Below are experts of layer 4 (counted from 0) of a mixture-of-experts language model. Rows are named router (the router's row for the expert), gate (a neuron's input weights, with its number), up (a neuron's input weights, with its number), down (a neuron's output weights, with its number) and show model dimensions 0-255. Each number is 200 + 30 x the weight over its row's rms, rounded and kept within 0 to 999.
Before each expert's rows: a language model's description of what the expert responds to. This comes from a sample of Wikipedia text that the model never trained on.

# expert 23
Description: Generic head nouns. Common nouns for works, programs and institutions, often after the or a, such as work, book, War, Game, Act, Program, Street, museum.
router,159,178,223,172,174,193,188,163,197,208,246,218,188,192,150,239,242,165,161,171,229,196,226,228,164,215,197,199,192,195,190,265,153,139,143,242,252,191,201,166,168,225,198,154,224,171,131,243,206,169,205,144,165,213,215,228,187,185,191,247,192,189,154,232,173,198,210,146,228,214,175,181,210,185,197,233,251,204,172,224,186,177,226,192,167,266,209,205,212,220,202,208,174,206,192,238,228,251,247,150,207,212,155,127,221,183,218,213,230,178,184,184,198,177,228,204,205,208,212,192,188,189,134,210,201,155,216,200,174,193,200,212,161,152,217,171,191,154,178,232,200,164,215,172,253,217,198,183,97,161,232,263,179,206,266,165,151,213,204,194,236,186,235,189,231,276,179,178,205,212,233,185,164,154,163,222,259,180,195,185,211,212,173,193,226,195,195,198,261,153,210,240,207,203,215,165,178,232,220,248,188,253,188,214,211,258,217,227,172,240,215,198,202,145,169,206,226,194,186,202,200,221,155,184,214,177,200,215,227,191,247,260,215,242,200,201,223,194,249,200,204,239,229,189,194,239,225,202,169,186,191,208,168,194,246,201
gate0,209,189,231,212,138,210,239,207,219,211,189,171,175,179,192,251,246,201,227,218,176,177,205,206,200,197,225,219,184,225,146,227,176,163,241,209,217,223,218,182,241,230,275,165,213,147,187,161,163,165,177,194,185,188,129,195,223,229,217,179,163,200,178,169,99,226,179,191,206,178,187,207,265,225,142,178,237,234,224,198,185,188,212,186,129,226,202,201,198,178,263,231,236,224,198,156,246,169,183,234,139,212,207,226,188,223,197,202,155,218,170,203,121,202,221,128,196,173,166,185,203,202,179,153,199,192,214,196,229,229,111,247,186,218,197,159,226,263,191,237,206,209,231,179,147,234,176,223,199,200,213,217,227,203,213,192,156,214,212,209,191,174,226,256,196,268,210,199,201,209,204,192,166,239,230,171,127,176,195,164,244,187,211,158,205,205,158,204,197,199,224,177,252,269,212,185,158,184,220,162,180,184,254,206,220,220,199,184,205,208,234,248,190,202,150,210,251,152,186,250,200,222,190,204,219,179,171,212,154,190,248,187,231,204,240,206,237,215,205,192,159,222,230,196,194,206,214,230,191,183,212,222,209,210,171,198
up0,195,228,198,195,240,184,196,207,148,172,216,242,221,242,212,169,271,186,212,172,212,224,154,186,234,185,195,252,189,187,240,207,226,227,201,193,145,196,164,179,193,224,173,244,203,178,250,227,229,197,203,219,188,270,213,198,197,218,232,175,148,178,184,189,197,169,190,195,211,231,160,170,181,186,253,203,183,209,163,137,212,214,175,182,194,135,201,221,190,236,214,227,147,220,200,193,147,214,227,205,186,192,240,209,214,228,224,132,186,180,202,250,192,261,185,245,173,231,182,194,178,222,259,206,239,227,201,165,199,221,206,193,211,141,216,258,171,194,241,199,216,234,130,239,201,185,197,164,179,226,248,208,223,195,177,207,198,220,188,225,232,208,162,173,231,187,158,196,216,136,207,184,231,154,172,148,198,195,224,209,239,191,188,262,220,202,192,130,183,195,162,207,208,187,223,171,196,177,209,154,250,201,185,207,157,204,142,189,232,192,184,166,216,194,189,224,190,276,242,204,224,220,185,193,210,193,214,156,245,253,126,224,174,188,183,229,148,208,209,207,237,159,168,141,249,188,189,158,208,148,204,144,199,137,205,181
down0,196,230,244,200,142,182,227,263,154,197,237,161,248,182,211,152,128,229,205,215,180,191,217,181,239,195,205,215,236,206,205,199,188,183,215,161,176,201,200,229,227,267,199,172,219,152,202,202,209,209,199,228,208,174,227,234,184,183,203,172,199,205,197,240,175,246,166,205,195,180,192,214,199,142,202,168,215,184,242,209,121,227,242,170,177,206,189,218,177,261,190,224,254,214,215,180,150,217,217,245,241,205,233,221,193,271,220,180,219,195,253,201,184,241,204,182,198,170,171,185,218,179,237,228,196,186,232,224,180,159,194,205,222,196,198,151,188,239,216,163,199,209,238,229,176,241,186,196,184,167,141,189,225,244,176,215,205,196,198,241,255,214,195,183,139,226,176,182,197,221,158,178,167,230,200,148,174,202,244,180,230,240,232,260,138,232,191,203,205,220,138,196,202,256,187,159,183,214,170,156,134,204,219,156,190,139,174,237,218,188,156,158,281,182,192,233,183,196,218,180,189,185,164,144,225,131,205,251,191,122,186,203,188,193,232,192,208,183,164,204,186,218,175,186,209,190,167,165,205,164,183,184,215,165,209,230
gate1,187,202,135,203,192,219,214,246,190,219,263,228,169,209,220,190,164,184,200,190,195,204,192,185,181,117,182,209,184,198,127,205,234,199,191,229,209,234,180,196,140,198,217,151,210,220,224,245,201,148,225,172,189,177,206,215,176,195,194,190,186,181,163,162,208,196,251,228,156,216,204,239,151,224,172,126,180,166,177,186,185,238,168,220,241,229,229,163,208,202,164,175,140,168,181,184,173,196,250,214,177,170,267,223,192,197,176,214,202,153,215,191,183,189,162,201,181,148,194,209,185,184,184,177,199,125,173,232,215,203,289,188,179,216,210,234,147,159,182,224,165,178,223,177,259,146,222,208,153,165,160,199,248,154,207,211,168,214,192,194,185,143,195,211,198,188,199,193,205,173,178,185,224,220,220,177,187,251,240,248,176,235,190,216,184,227,206,209,198,177,235,220,165,210,225,196,201,208,240,248,189,242,192,147,207,259,174,153,219,219,185,169,124,235,221,241,161,211,210,240,154,185,165,230,253,196,218,219,210,169,180,212,240,172,188,147,140,170,239,214,179,197,219,193,205,168,178,152,177,148,215,207,210,159,211,202
up1,173,234,189,189,191,191,156,133,217,222,243,228,200,186,168,183,204,129,152,195,184,208,206,214,196,232,239,215,158,190,183,227,173,162,189,240,248,239,124,197,162,177,155,210,188,187,193,245,160,200,174,181,285,216,241,168,205,190,166,228,224,197,185,235,214,207,215,162,209,189,170,198,209,204,171,202,257,173,210,225,170,233,201,230,165,211,234,207,183,206,242,157,175,165,204,190,214,158,217,184,158,238,252,227,198,143,238,185,214,241,215,189,183,210,138,248,175,189,193,214,209,232,207,229,168,171,184,167,240,232,217,209,131,205,189,211,151,157,222,207,214,183,176,269,159,155,230,252,196,225,183,298,196,214,225,185,217,156,207,152,204,232,202,198,183,221,191,199,210,213,215,195,207,193,265,196,199,176,232,171,221,227,193,159,242,218,174,204,173,196,251,210,164,174,187,200,240,187,183,229,204,162,160,182,210,222,175,196,196,168,155,234,232,191,152,226,219,166,198,172,290,174,190,222,173,191,129,218,183,190,191,196,219,155,215,164,229,173,178,190,212,178,202,190,200,187,149,135,176,179,237,168,238,202,235,173
down1,223,171,185,194,204,219,156,220,171,213,179,163,163,211,158,120,209,182,227,215,191,234,213,221,272,173,195,152,201,185,259,232,218,183,237,163,171,224,173,197,183,203,185,172,185,227,198,216,211,237,230,224,154,191,224,226,200,169,195,190,216,229,149,194,200,233,201,249,150,203,202,229,162,194,190,221,216,203,193,215,170,161,157,235,183,230,199,213,212,185,273,148,193,250,208,183,176,212,197,170,188,195,216,193,210,200,229,214,222,242,184,190,210,182,188,219,243,273,169,188,187,244,208,150,221,186,216,199,202,157,215,198,256,173,215,219,197,238,215,205,198,202,132,185,161,174,232,145,209,200,218,202,130,178,158,204,168,207,193,197,195,204,183,189,176,169,151,223,173,223,205,202,178,193,207,218,199,202,243,100,203,236,235,237,206,189,170,165,227,243,154,179,165,170,214,175,212,220,195,247,130,138,155,206,209,220,168,215,223,176,200,219,196,248,168,209,184,224,189,183,193,202,140,177,132,199,171,269,133,191,147,236,183,179,167,196,222,207,223,136,192,230,254,198,170,236,246,205,175,209,262,179,184,194,144,187

# expert 51
Description: Media, music and sports nouns. Category nouns in biographies and media articles after adjectives of nationality or genre, such as band, album, film, football, journal.
router,197,166,215,160,225,236,146,172,180,175,165,232,217,190,190,246,199,223,205,163,158,169,203,235,226,230,199,265,213,209,173,208,129,151,202,212,198,177,214,198,175,202,176,208,195,154,213,250,88,204,267,202,217,209,181,209,193,210,169,198,165,233,215,219,191,167,182,172,214,167,230,161,220,217,182,170,208,170,169,179,248,255,197,233,180,188,153,205,192,129,225,177,225,187,206,170,200,217,204,158,160,189,206,176,159,228,183,231,246,143,225,193,209,242,194,231,180,161,216,202,177,221,181,223,268,190,230,171,152,175,256,153,143,189,222,157,208,229,243,137,205,249,192,246,149,205,193,208,243,174,197,195,176,174,218,221,195,187,218,210,177,176,223,253,188,222,117,210,218,204,204,187,155,134,220,173,188,186,170,207,192,218,257,174,191,181,169,221,210,184,223,169,235,197,206,215,211,141,242,137,178,166,228,175,188,184,191,178,226,206,185,234,167,128,171,210,221,195,192,178,237,177,200,214,151,223,171,203,259,256,166,195,191,213,168,219,156,198,222,172,172,174,201,186,164,192,224,188,183,202,222,183,220,189,200,203
gate4,227,214,216,218,190,192,192,190,190,186,191,280,201,186,218,219,210,235,190,190,275,253,200,195,153,228,206,232,211,205,216,194,178,219,120,161,209,188,179,173,232,209,180,199,194,203,189,219,184,212,199,192,222,275,163,154,161,150,159,207,235,213,215,183,164,220,241,194,174,203,212,201,212,203,188,193,208,161,228,184,243,161,185,222,173,180,103,214,216,179,210,215,159,211,206,212,176,201,217,208,148,167,143,228,159,224,241,208,173,186,171,223,199,197,215,166,221,227,213,266,236,225,206,239,259,152,155,236,160,211,182,217,182,230,151,185,226,206,225,236,208,186,240,182,212,193,192,207,201,171,216,206,209,178,212,221,151,230,170,195,202,193,227,244,225,160,142,176,207,184,170,187,217,145,177,193,241,165,220,139,189,198,198,206,123,257,195,250,165,211,197,288,174,193,178,203,238,148,274,236,186,192,209,216,163,219,178,228,196,225,170,193,225,209,181,161,141,184,170,207,178,213,192,211,173,183,193,177,143,164,225,185,229,187,178,233,202,189,204,217,205,193,180,226,134,114,212,141,254,172,198,170,201,203,175,204
up4,221,224,240,170,165,183,226,226,209,228,191,137,226,171,197,236,215,129,186,151,123,126,199,223,224,204,177,178,202,232,203,188,207,197,230,190,186,178,203,216,197,184,227,234,212,122,145,211,254,215,185,208,137,146,164,200,231,232,277,219,204,177,188,181,177,176,178,207,202,216,163,228,203,196,186,169,224,183,169,209,150,289,203,223,208,204,245,137,237,160,212,217,179,207,153,172,191,172,184,243,233,231,206,199,224,191,187,212,219,223,244,180,203,206,202,221,275,200,201,227,215,217,252,174,186,204,200,166,163,179,209,193,217,163,213,197,191,209,167,174,214,240,172,190,201,223,215,234,190,158,127,142,229,206,204,216,222,206,203,218,157,229,213,181,155,251,266,227,168,178,267,204,189,261,208,152,177,203,174,186,215,130,197,170,204,200,226,179,164,181,225,171,152,191,188,212,173,224,174,155,176,210,218,176,200,202,263,211,151,232,208,231,171,160,185,187,176,243,213,206,231,192,187,227,231,193,205,221,207,208,204,169,229,238,201,208,247,225,247,215,270,196,182,155,191,208,247,200,166,208,190,227,214,197,210,226
down4,129,166,196,231,236,250,230,165,267,160,165,183,167,191,222,253,235,173,212,204,210,221,207,219,195,195,130,220,174,204,232,229,169,183,204,244,200,198,212,176,176,172,151,217,204,164,213,185,210,220,259,175,224,188,198,231,204,197,194,222,206,163,180,183,200,216,229,235,149,208,202,203,202,222,168,210,158,199,181,186,236,231,174,289,201,221,241,235,199,226,241,192,201,193,221,211,189,234,196,184,205,172,232,180,104,194,252,210,219,187,169,203,203,168,242,194,207,243,189,155,268,161,190,181,264,138,181,245,193,176,286,158,197,197,167,202,186,195,202,213,203,163,224,194,140,126,230,188,245,235,174,193,235,208,201,184,169,207,201,206,176,160,230,218,198,203,194,221,168,185,216,207,210,164,222,186,243,203,200,222,191,212,168,216,223,213,233,183,195,207,176,207,230,169,211,206,183,255,125,170,270,189,195,174,185,164,231,143,181,178,234,197,217,181,190,230,246,146,222,233,208,232,218,179,197,213,210,254,233,218,198,236,184,195,257,225,220,210,177,208,209,182,167,233,198,244,263,184,167,147,170,195,204,194,247,158
gate5,206,186,270,190,179,200,189,196,191,187,206,150,226,134,186,211,164,189,179,216,210,209,176,205,214,199,143,248,252,148,148,206,163,217,223,213,210,180,239,178,270,211,209,154,187,226,189,218,167,159,218,229,180,206,192,212,242,165,200,220,173,165,183,164,203,220,172,163,204,206,213,211,144,208,143,237,144,162,204,201,236,199,189,158,158,230,169,223,232,228,222,221,190,216,169,195,122,193,168,187,209,237,225,171,260,308,226,135,198,238,238,201,197,200,190,229,221,216,239,201,182,186,187,214,212,187,204,175,219,174,162,163,171,183,191,212,220,244,237,228,204,217,197,267,128,242,182,207,192,167,202,181,187,217,163,211,174,179,198,194,179,218,184,230,217,198,209,151,215,204,175,187,187,232,209,158,215,207,198,220,209,154,252,232,211,226,155,239,230,194,202,217,223,168,179,195,203,169,194,191,270,162,243,164,187,208,204,180,172,179,144,185,177,173,173,215,197,193,226,181,198,176,197,246,187,224,203,207,235,191,218,238,183,278,172,212,222,212,265,213,175,145,226,210,137,197,191,247,283,183,175,193,220,155,162,189
up5,244,181,254,171,212,231,146,196,176,166,191,236,209,130,200,173,208,140,191,224,231,241,151,225,224,194,173,228,189,188,190,194,138,205,225,209,181,149,192,170,180,204,148,176,210,200,213,205,198,218,213,271,240,200,199,209,180,212,159,219,179,201,214,165,224,179,194,179,217,253,228,182,202,188,167,260,204,221,234,172,222,194,205,142,189,195,185,218,227,181,232,217,226,221,171,208,220,206,172,228,215,222,243,190,221,250,204,221,189,213,180,159,197,146,187,230,255,184,193,213,197,181,226,197,262,199,170,210,165,262,177,157,196,212,249,229,208,228,278,251,215,203,206,198,124,189,217,231,182,172,253,150,191,220,187,222,168,219,191,223,223,176,207,187,235,181,216,171,239,202,207,182,193,146,203,259,194,185,207,190,253,175,256,195,226,193,183,219,237,165,211,196,218,194,162,240,226,158,243,147,251,223,237,185,191,201,175,216,159,173,177,205,252,217,213,178,163,203,240,114,200,162,222,188,113,200,173,201,234,206,233,230,265,267,205,216,223,183,241,212,207,195,205,207,158,219,234,190,253,179,222,200,171,236,190,192
down5,164,202,231,174,263,148,203,208,207,174,183,173,143,191,247,232,188,238,238,271,185,210,221,194,189,228,178,197,226,226,200,200,167,205,269,226,182,188,208,237,246,179,179,201,233,181,225,270,200,142,256,172,199,153,173,191,212,171,245,202,207,193,179,198,139,198,136,204,183,270,159,226,235,174,170,200,173,172,229,201,199,195,190,215,214,187,195,267,214,212,223,175,230,193,177,215,197,219,151,204,233,220,224,224,190,196,202,209,205,173,175,193,222,213,199,163,220,209,208,168,174,179,166,155,208,227,241,230,223,237,180,171,186,201,205,182,178,209,225,219,270,224,197,169,164,212,193,239,178,182,211,172,199,220,189,215,214,202,215,151,219,191,187,275,194,170,153,198,228,204,166,240,193,248,161,194,273,181,189,215,271,177,226,136,229,171,240,199,171,195,180,218,218,239,224,145,217,171,162,194,203,191,209,226,248,167,152,138,178,222,195,163,168,171,246,199,206,200,156,201,194,205,178,226,227,226,223,194,206,198,177,199,184,186,187,185,208,260,200,209,246,111,240,221,254,195,221,210,254,213,212,183,263,182,261,215

# expert 2
Description: Places, homes, birth years. Nouns for dwellings and settlements such as house, village, home, plus the century digits of years after Born dates (19, 18).
router,187,236,184,232,202,235,208,171,195,194,225,156,246,219,226,187,189,213,242,196,180,212,202,184,222,167,184,159,206,173,191,187,249,168,163,196,178,164,178,238,187,164,223,203,229,203,197,166,240,236,186,159,167,159,249,216,213,183,205,261,168,182,168,190,238,162,250,247,190,165,140,213,199,212,220,198,214,196,205,181,154,199,259,196,235,155,202,223,184,189,220,196,180,239,169,181,138,240,191,159,198,228,169,178,202,230,180,179,163,213,169,213,227,251,161,213,186,235,181,165,187,189,164,214,166,236,186,169,176,232,153,231,246,217,179,208,286,186,155,179,140,163,229,251,241,182,201,176,206,172,211,205,229,223,218,215,244,223,200,256,177,201,204,184,169,222,185,181,237,201,188,154,187,216,196,185,213,196,149,178,237,177,121,210,181,243,213,201,159,187,171,204,208,218,236,180,237,248,217,182,205,148,153,247,167,168,176,281,257,194,145,189,226,242,237,220,213,237,142,172,236,240,206,189,235,194,252,228,187,216,204,175,222,155,196,179,226,226,190,293,188,186,209,195,192,210,217,214,180,183,206,190,157,186,241,222
gate0,205,147,172,221,207,179,215,186,184,212,138,239,181,202,204,170,232,216,187,225,219,224,201,214,173,167,205,205,199,201,198,166,225,231,152,208,199,231,239,153,209,164,196,220,231,206,146,230,177,182,132,185,234,250,203,177,192,238,117,164,184,163,197,263,221,160,194,243,202,217,203,201,237,232,174,230,201,159,173,172,257,260,293,174,204,223,225,219,238,233,189,217,164,197,208,170,184,221,279,219,164,187,221,227,152,200,204,199,164,208,201,211,227,197,249,229,188,166,240,252,206,137,185,204,163,210,201,157,146,183,245,212,171,238,261,219,213,190,236,254,240,205,194,194,207,146,225,223,177,156,163,202,169,208,201,201,209,230,220,194,196,184,198,222,202,172,193,181,200,215,248,201,255,160,179,179,206,238,250,234,186,210,136,180,206,171,198,221,245,201,216,216,138,249,167,161,198,229,189,182,159,194,227,184,173,183,158,206,213,229,178,195,233,205,206,202,191,229,209,209,277,152,221,210,230,206,214,216,252,208,212,192,222,205,206,233,207,212,152,112,192,191,238,183,147,189,232,236,177,166,208,179,185,211,196,181
up0,222,194,216,196,185,205,130,227,155,191,208,205,218,208,199,153,241,199,192,162,232,198,185,192,154,223,152,216,197,226,178,266,183,218,213,212,211,218,222,189,126,236,196,213,165,246,222,137,199,196,233,162,137,230,208,154,169,222,165,137,216,229,217,195,218,164,210,140,209,198,232,199,173,185,189,173,199,243,174,258,215,163,205,219,153,200,177,199,186,247,171,223,237,233,244,178,177,177,173,194,226,243,181,199,235,146,201,174,161,184,197,186,226,208,242,171,145,244,203,167,179,207,236,172,171,181,180,222,215,221,265,243,194,166,166,144,198,171,195,225,177,240,194,194,181,192,198,225,206,205,231,192,215,212,210,184,247,240,165,237,213,172,166,191,143,205,187,199,225,217,221,165,187,181,314,192,176,213,216,193,235,195,253,147,248,245,207,194,194,141,212,179,193,217,209,245,183,214,222,205,220,151,195,236,290,191,222,198,194,173,238,164,237,184,174,205,192,206,172,165,188,181,216,170,196,149,247,178,214,213,239,209,183,155,227,207,235,204,211,203,172,198,148,218,176,196,275,233,216,188,227,193,168,186,157,205
down0,197,249,150,123,216,199,177,155,230,212,220,180,187,212,226,201,239,220,200,190,169,192,206,255,232,211,258,222,193,208,199,196,192,232,212,239,190,166,229,172,249,187,189,219,235,229,168,197,203,191,154,192,228,221,143,189,157,247,211,216,207,232,205,225,167,204,186,244,225,237,272,212,148,172,175,187,191,232,149,185,237,211,206,278,226,169,248,247,197,222,231,217,212,214,211,156,210,202,225,219,207,223,224,236,269,199,198,182,195,167,178,229,188,181,167,210,226,207,179,185,182,185,197,175,185,214,201,223,183,190,204,172,215,203,179,138,246,216,144,207,231,164,178,178,205,151,194,181,175,192,209,181,199,201,196,178,203,234,158,222,172,202,238,210,141,236,154,224,190,257,180,214,193,207,177,231,228,168,192,242,200,182,198,204,217,171,216,257,254,158,230,214,153,218,162,182,210,203,218,225,245,154,183,249,219,211,219,195,243,224,235,237,181,256,152,145,192,203,181,216,207,206,268,186,204,260,165,185,202,207,273,160,206,141,201,187,265,232,215,186,231,190,177,184,201,232,233,158,194,175,163,127,214,225,249,152
gate1,202,222,148,225,213,201,229,201,216,201,258,294,176,262,211,242,217,205,207,207,211,221,191,184,197,186,220,161,183,239,155,170,181,194,193,206,197,229,225,175,178,236,256,197,204,195,229,224,199,161,201,191,197,217,180,196,171,216,172,224,197,228,284,174,207,235,178,178,193,225,228,231,200,163,144,213,240,251,163,182,227,175,198,191,246,227,236,202,209,194,170,231,182,194,231,175,254,183,209,228,221,152,232,171,219,158,257,187,186,231,238,211,211,152,222,230,203,223,156,161,258,225,210,140,195,190,232,171,249,212,240,217,223,185,260,224,162,221,179,215,234,186,207,184,223,176,181,179,224,307,193,202,182,249,178,145,160,185,215,204,211,190,185,200,198,183,245,202,157,197,168,198,175,185,230,234,216,217,240,206,202,205,238,169,239,253,199,171,208,186,195,179,170,221,206,159,192,205,144,185,218,263,240,210,234,204,123,188,190,149,215,180,206,202,242,191,164,219,273,210,235,179,171,147,225,158,189,252,160,194,179,197,227,167,187,216,204,129,208,197,180,200,208,194,144,209,177,163,169,191,210,196,161,245,198,215
up1,221,131,199,213,154,201,156,208,200,188,156,258,244,266,223,187,243,160,204,211,183,225,197,227,215,235,203,104,210,227,154,231,185,136,179,159,212,220,172,148,222,227,206,212,247,212,212,197,185,185,217,210,227,260,205,162,177,167,191,243,177,167,186,213,206,166,177,185,136,232,211,272,195,198,202,180,230,195,228,185,191,175,205,234,208,166,187,231,228,150,236,197,170,246,175,219,213,223,216,209,173,240,172,216,187,228,183,215,167,211,195,163,151,169,155,195,198,188,146,199,170,241,166,206,192,186,169,224,205,221,166,222,209,217,182,187,227,185,235,218,215,253,195,159,150,200,187,226,236,191,180,194,235,219,245,181,192,218,242,290,170,168,241,200,196,231,196,220,204,193,165,235,170,177,190,191,158,169,157,157,241,223,237,186,232,219,192,220,208,179,170,198,222,244,199,249,234,174,225,131,224,190,232,201,201,192,230,168,208,183,215,190,192,173,173,177,123,240,177,220,240,204,192,152,196,219,188,220,166,198,230,189,173,184,201,213,230,263,255,168,192,240,242,190,246,218,274,167,173,182,177,182,214,185,210,227
down1,258,205,219,194,168,226,177,182,151,160,228,188,238,202,186,224,175,180,204,226,168,180,196,182,205,175,172,191,164,199,173,217,209,140,199,208,212,208,198,222,175,223,213,223,242,174,201,164,219,201,294,174,216,218,263,171,140,193,153,175,214,208,170,199,232,245,212,187,146,226,209,244,204,208,202,214,190,214,144,264,200,162,125,199,198,223,208,202,243,171,223,230,180,182,162,215,203,191,218,196,254,207,198,202,167,200,179,190,170,132,290,226,196,158,228,241,188,195,196,205,222,210,151,222,149,170,194,135,179,195,194,176,191,182,207,177,207,185,198,202,215,168,175,164,131,170,157,182,164,176,177,245,240,185,180,225,161,170,157,166,197,199,193,202,152,172,218,155,145,188,214,178,209,173,122,166,226,211,221,215,232,214,184,133,214,216,153,212,190,172,204,209,277,241,184,185,247,180,203,160,266,180,225,187,233,201,182,209,211,213,186,176,192,158,183,224,188,229,180,234,179,165,182,229,201,254,145,220,204,257,227,229,179,196,245,244,186,186,215,169,222,261,247,196,182,177,198,215,214,208,208,170,195,214,218,166

# expert 26
Description: Possessive and apostrophe. Possessive 's and bare apostrophes after names (Andrew's death, l'Origine), also slashes in URLs or lists, and possessive pronouns.
router,162,250,225,236,193,234,235,228,203,237,144,183,201,195,232,199,176,178,230,172,213,181,201,181,152,244,215,165,222,217,179,189,226,203,182,192,205,180,197,198,240,148,194,212,219,247,169,160,200,218,247,205,207,165,237,205,228,219,175,250,215,200,193,197,211,183,187,176,180,138,197,203,212,219,189,209,232,205,210,151,200,214,225,169,192,151,211,220,251,188,249,214,159,212,251,210,174,296,170,165,144,221,145,144,222,198,171,208,163,210,187,176,271,234,191,195,241,163,145,240,184,234,198,220,194,234,234,192,212,145,183,215,219,206,217,213,196,162,169,173,170,206,208,231,266,225,189,187,189,215,219,204,200,203,236,158,218,278,236,216,216,121,187,238,254,139,162,227,212,169,184,247,171,166,183,164,186,208,198,223,219,169,218,205,209,206,177,219,233,218,227,235,168,242,230,201,182,249,226,190,181,197,200,213,236,200,238,203,226,182,148,226,242,124,184,221,177,226,218,165,206,233,188,197,238,223,179,194,190,203,253,163,199,147,158,200,184,176,184,242,160,177,284,206,234,239,228,194,150,173,205,224,188,222,201,182
gate1,253,180,236,181,225,224,175,197,185,226,220,216,222,164,215,198,267,207,179,263,201,145,197,151,249,259,210,223,190,239,258,214,151,225,150,161,202,216,237,214,216,175,228,189,192,163,218,255,213,225,189,258,242,175,230,179,181,234,234,183,206,204,218,254,220,189,194,235,153,196,199,225,200,221,197,212,147,251,246,194,182,227,215,198,169,252,215,159,220,177,234,133,231,163,214,221,225,206,198,232,167,214,230,170,185,164,191,242,218,249,178,169,195,218,245,232,170,201,195,189,251,240,163,169,175,229,254,176,221,204,215,270,205,212,222,190,246,160,205,235,191,178,184,218,234,201,227,212,194,158,172,210,205,221,184,196,215,184,230,189,205,224,150,218,241,173,194,214,177,197,253,213,183,179,222,239,179,122,169,186,237,171,190,233,210,249,173,211,215,213,210,183,172,177,210,201,141,230,210,149,186,229,203,123,259,174,218,141,225,200,221,209,182,231,228,208,278,171,188,184,236,198,177,195,209,205,247,168,248,189,187,195,196,200,234,187,172,217,234,234,168,204,252,201,222,213,212,199,155,175,139,208,202,162,214,169
up1,192,209,228,207,159,242,213,212,170,250,231,208,204,171,194,183,262,251,215,224,142,198,195,176,268,228,196,227,178,231,204,224,198,229,199,185,201,197,202,185,238,207,214,150,171,172,180,224,169,196,257,258,216,173,209,162,160,239,187,201,173,201,224,260,214,211,207,151,161,185,189,218,171,278,210,248,215,157,192,158,231,172,231,162,184,212,190,213,252,172,240,192,201,215,155,169,164,196,195,222,228,189,203,160,237,200,235,237,208,168,182,202,219,216,184,162,176,189,170,183,242,226,169,213,208,260,201,222,213,214,187,266,178,198,223,187,172,213,192,199,202,219,206,224,243,203,159,163,214,238,152,192,190,213,219,150,161,201,222,284,249,183,162,284,268,213,213,234,201,185,217,217,216,142,186,244,240,175,209,217,237,236,171,199,161,255,195,177,204,169,220,195,195,210,156,170,146,223,248,237,190,198,191,168,283,210,200,221,198,183,189,176,190,138,180,194,227,266,198,169,202,190,202,223,174,225,226,202,251,207,180,199,193,232,248,223,222,195,219,253,161,192,236,209,191,262,171,170,171,196,170,192,164,223,186,182
down1,206,169,183,150,255,246,241,209,213,193,207,178,221,208,210,269,191,187,274,145,223,202,215,272,225,188,203,232,239,193,205,189,172,201,181,271,241,141,168,189,196,163,193,191,170,209,201,197,175,260,224,227,204,274,200,228,234,190,238,186,183,220,180,158,214,243,190,199,152,211,178,245,167,228,190,193,191,218,153,225,181,207,170,146,171,182,245,161,202,184,174,180,232,209,237,196,189,227,176,220,157,200,190,162,190,164,233,205,221,172,178,191,209,196,159,218,218,233,253,219,144,253,190,179,270,194,190,196,185,227,220,251,215,268,166,194,148,204,225,220,230,223,194,221,152,216,222,151,249,227,146,167,184,219,204,211,210,178,215,207,175,143,172,212,183,217,202,195,183,180,219,186,221,205,171,213,217,214,247,201,170,160,191,197,164,216,217,164,198,218,219,144,144,190,206,224,154,213,185,220,224,180,216,206,221,151,184,216,208,181,277,210,226,174,152,196,165,230,200,191,213,239,143,188,203,175,153,206,159,187,111,132,234,216,217,200,165,199,223,219,195,211,195,231,186,205,186,232,251,227,237,204,200,247,206,205
gate2,198,185,144,198,226,159,172,163,104,182,220,171,129,206,202,223,214,209,145,216,173,240,206,199,223,219,197,265,185,180,236,154,164,181,206,210,219,159,202,203,205,131,168,178,221,271,227,225,165,234,216,184,180,188,177,240,171,210,226,206,171,190,156,195,197,209,200,251,167,254,202,224,189,230,160,205,192,225,169,227,208,193,177,186,140,171,172,196,185,228,214,245,207,156,199,220,159,149,169,209,179,161,176,186,215,146,206,201,264,185,195,161,129,217,264,166,172,131,186,194,259,216,197,199,174,214,176,230,204,185,225,169,184,212,228,147,183,227,201,208,220,236,195,161,194,190,207,235,213,197,223,220,198,200,210,256,182,170,205,229,230,211,170,227,193,226,194,174,218,186,233,206,229,218,162,189,171,147,195,233,188,205,158,201,199,223,205,181,183,201,225,183,224,220,193,222,96,163,226,170,177,231,242,216,217,198,178,159,251,237,209,257,187,202,260,206,181,162,209,234,159,167,186,223,186,235,212,250,177,180,198,213,242,210,182,193,198,216,196,166,201,184,207,252,199,153,236,129,224,181,154,221,191,181,241,192
up2,150,227,195,155,244,167,250,169,212,195,200,208,198,214,210,175,172,176,203,205,196,165,273,197,215,198,173,139,204,200,213,198,190,171,174,209,217,221,203,207,179,122,137,233,203,212,197,192,170,170,176,244,181,130,192,213,157,236,192,176,220,264,171,215,239,192,219,201,170,226,195,217,226,217,200,223,172,219,152,212,192,249,215,203,159,157,174,236,225,179,217,188,187,223,176,187,221,245,223,183,242,216,198,218,186,147,180,238,206,196,193,202,252,207,229,156,148,158,201,170,169,174,204,228,193,145,201,258,224,199,212,201,185,186,203,185,167,225,188,219,189,203,163,183,212,141,189,223,199,215,178,227,272,179,245,187,250,162,177,149,209,196,175,203,241,210,151,165,198,160,265,187,196,256,167,229,191,209,179,186,172,220,177,181,174,180,243,230,203,191,190,173,185,170,143,186,189,201,204,237,145,206,215,218,239,130,232,194,175,231,177,233,233,196,244,259,187,242,215,234,211,202,174,200,218,220,190,220,228,202,262,155,287,174,206,188,213,126,210,144,231,216,174,198,221,237,178,182,198,182,210,183,233,222,218,282
down2,226,215,254,138,227,152,274,199,233,203,213,201,184,173,178,242,211,190,195,211,216,141,228,187,209,186,209,150,187,218,165,246,138,234,185,194,233,158,178,213,192,299,213,199,198,146,198,183,239,176,206,176,226,170,192,168,201,204,224,184,235,237,220,206,225,239,212,176,208,199,221,201,237,235,204,214,197,206,234,143,225,248,220,208,180,163,233,203,261,215,228,266,180,137,219,229,207,175,173,177,189,176,236,212,186,181,195,165,171,207,198,266,176,220,200,196,183,161,230,224,183,211,244,228,208,217,220,258,177,195,163,177,245,152,163,190,162,241,187,197,215,277,173,201,208,250,166,209,256,169,231,201,204,177,212,221,178,199,230,172,247,226,197,247,265,222,152,214,212,231,174,181,235,162,241,148,156,245,221,191,201,199,207,223,195,171,262,147,214,193,178,213,191,196,277,184,195,223,187,180,177,207,209,214,189,206,158,206,220,197,152,213,209,235,194,168,158,178,158,197,207,245,247,184,234,205,196,163,178,168,185,221,201,198,199,211,247,150,157,188,184,238,211,198,189,220,202,214,199,186,236,120,206,176,183,184